From a checkpoint of a small mixture-of-experts model trained on Wikipedia.
Size: 13 layers, width 192.
Training: a variant of Adam for the experts, 7239 steps.
Below are experts of layer 4 (counted from 0) of a mixture-of-experts language model. Rows are named router (the router's row for the expert), gate (a neuron's input weights, with its number), up (a neuron's input weights, with its number), down (a neuron's output weights, with its number) and show model dimensions 64-127. Each number is 128 + 32 x the weight over its row's rms, rounded and kept within 0 to 255. Numbers have three digits each.
After each expert's rows: a language model's description of what the expert responds to. This comes from a sample of Wikipedia text that the model never trained on.

# expert 10
router:071165120069133159152149115088146182126075179116097156086169107146103177154112096124205183132089107116103118113111085115144085110144122067122107107162150135114146127163111098118138177129066134
gate0:172113100089145173170042166195164138115150095121073139142170111088072173163169087095141148153115101188167155126155115150120119096066093100151091166139076136109114140135114117120153101139137110
up0:065080167166088149149130126139070141111098117117115184107070144140093060142110125100053115081134106078138138179117108105167100163123077130092106127103135118119130090115130104143115114206140134
down0:134147120119123113126138113101120127093110160096130122121138111145160123205116106134108123125109176152169139087149161152135145157181120072128103155147111158162108131147185117087162128105164074
It responds to: Kinship and life-event nouns like son, father, death, age, birth, plus pipe separators between cells in numeric tables.

# expert 8
router:183130127150095043114109117126157156147116108190183137178133081074111146153094105136079125147183142142146137084108174147082140139119113162099142173133103126111109101069098148124038142133178107
gate0:072092210146120090182142141131105096011152058130098094140142181119151130170162107075139087102116132111145097102161120144125121066114138155141125115132138102101105178120132134126135147143103183
up0:150154178144119152168077169124148137114132161135154134147153152127099115154130159115141132155203103104104081123104141127125166068121133169162142159126176148092107096174120127118193195166112177
down0:167101199077136149082132159134119038073103141176135159094111133102128169151170146124114101126135164065126110116180129107153152135143135127095147149098198154130061100141094114143103122206109118
It responds to: Pipe separators in wiki tables, especially the one closing a name, title or entity cell, such as Productions |, Dhol Tashe |.

# expert 3
router:104150150137148177168114151112159144134134135064125127121150151179142148118108097168175097091113130102132126147103121119087159154119113093147146090129169100098127103167107116101214135133112155
gate0:163141121167176124145104159145141122148122172088177100149074100069145132135144118148117092096145160220148133125127125170190105083124072167165077135102093105154108124120131128170084172148189108
up0:155099116108096087160141107104145114117085082147190186068117149142150143124170096156143197150174089062132134138169094146068184073200137134121118155143128126157120101092108110151155095158090126
down0:184135153188124102114123121097114083037162146113162182130079156117155080078141085109124109095141097101114169150122142099143096169188151184086116140154052089121087141163103118182167099110102120
It responds to: Dollar signs, backslashes, braces and operators inside LaTeX formulas, such as $, \frac, {, plus line breaks, currency signs and some prepositions like by.

# expert 12
router:113180077149134155167119097156160124083192163116116130143127134131088126166109129128151118093076142111123103167070167138155114119146136160155115149137194148156130201119113195149132166131082160
gate0:117121132072092106168176091148138116170111066133151103184153104097097106134161162091080042117150169173149138185116201114133159137156124097134094159152140153083142115125133037137077119112123156
up0:190139106159154126165137171139154122125130166100074146101105136187123161110136058175117215164141146113111134141123154126112125098129154146122105137112146180136128194140156146066106130128113132
down0:133145143109163145177148105132129106155128133068172123109091091105164093101091138173116152113138081111188156129108136061088103096135116137097109121111119130148115163156158169217209154098149138
It responds to: Pipe separators between cells in wiki tables of rosters, results and tracklists, plus 's inside song or show titles and some of.

# expert 0
router:115104140132082151122193121154095179132141103143133140125116104113142116072157141073051107114121149071211121139166114139111041120115137151118066113128159190095193105133158136131082082147140132
gate0:115163170164120100078144076132161196095142121067095127062144121182169167070104129194153122128163105114101130122107128138098102149125163094159164142128183114145151136036113154115086112129153133
up0:162130106095134127122165129155116095117205122166144117147110170113077111146122153135115097109126108139127167094090112105128124129129166088091117146113134138100132097161157125152149147129067112
down0:141127173175138106127142121109133097154115124092093188134167117114142181071187120035119151134156108137180119140153121160114069160121119148161191142134179130144137169130145136142084122120174119
It responds to: Conjunctions and linking words opening a new clause after a comma or period, such as but, after, when, while, However, although.

# expert 40
router:109150145115116161145111096122163150136131167064079118145155163178099143140081119155213175142097094133112082127087102112118132119148129074144123090144150126080146117201095134120171154137067147
gate0:152128154111174143076169151199153145133136125113146128159066128111085196065137150164126130074152161136136113093117152123161149148124113145204103145109112179136189172119102145147120189144139148
up0:134162146130079099173187096148115126117129142133123142145082105150193148175120156136093172118132108114107165101105093094133137120108157102064109117105109109061159110128117079114166172123161088
down0:141130142120162131160186180102084064122108152121155145146193148147121203131125101148126171163139144167097093085057131102154136098184194141140155144126114139201089174183145101174067145160116156
It responds to: Line breaks after headings and list items, and function words like the, of, to, with, when in running prose.

# expert 15
router:164137092096134093196116132122178188132165092168094136203177129210140099135160113132098166114176129133112119139071089169162138143172078172137088093114188106185114108122133152118149089130139160
gate0:070061069105154146137097133112199114163094112105090114125148113121115152104054115162141124106183077169161149130156129140179093169127088203138081145083118140138165100186057184079142091147148145
up0:097154116116119177078162202147128107118074038130118146112149119150152101132093156199109070139156118164116080129121135129131099149051143074117151127150168093140104162101145065086151084120131158
down0:129128118083158102230119119157162114212117209212165116118173131122139091182089107124145158137142133085121137148127120116142088096168130148135077143152070167098161090139090156147114124103169125
It responds to: Prepositions at, with, from, between, and direction words opening place names or regions, such as southern, North, New York.

# expert 16
router:139171122105115053123139105124101188181174106129072072113142154131077110133169129129097141104162165116098132113150144147125191127184075113144138112140132192151187106091129159156068086161115177
gate0:145045105163150144089126147162126161141163121155138113180109121123141147079104103108133122197159127144103150101101164101103147107062123143104148209094102137132056180118070085118026101130163107
up0:097124112082104140145100101118139184050116164096152205133140111144109131125118105163120122105133055140197096161139190138168129155156170139140144068125151096152162139100173112143160125091109097
down0:174140141196117078033090087119158131154113098119148100169137196081096073114116139152102104133146118104196122110177135137152079110154091113103121177145127130153139129132143109085114158123165148
It responds to: Subject pronouns he and she, often starting a clause in biographies, plus was after them and name-final pieces with a comma, like Durham.

# expert 38
router:099104102166130142131160162114108166091078145103183191113178137050105100151188109129137124110120073111121170192165107135119157083132115133099136052053118114125089174150164109090149124116182157
gate0:184143157065145144124129136097145102135101132151153098150158117120106088141109207095132129159150140108131174093119155093096164082110111130066155122084186100133200116092157084156133103079105127
up0:226131143120113146158127123114144081208142066134156107121145190137143156200187210143119130142110154124146100103139145153082117103105088104152140162093167118098147152100159091138096108154118126
down0:053107111112146103087132125148122102086123123141102172123138166135142204124133077072125163052069095146147110177190114195131124153145144155106135099093061102211184128137139116130112100141093118
It responds to: Adverbs and negation after is/was, such as not, also, well, often, plus inner pieces of technical words like prec-is-ely, red-esigned.

# expert 30
router:169136043138139134092107107119097128139165117142132109124124113098126096132130128158101099108174185114110185129150149097144117101125128116096134160143097141174129130118109129118032076101157101
gate0:110160082138116131126133147074094072145113099146157106104157044091196151177130134091127069126107138115130160118113201170157173109135125124138157088087131083140120144116150128126126080108175147
up0:103082154048120089176201158151139105123107143177195176133090091133145109108154079086105109129087124159140103170100148104089102134140134144153147161134148156110128134106142150135158169145086053
down0:113151155159124076080145173125097136192158123131128067171165158077132080150142113156122065133069115109222148152085154120133179128121084144185139152145178076106111113138120092109160130108155093
It responds to: Line break tokens, especially the blank line before a new heading, list, infobox section or bullet in structured articles.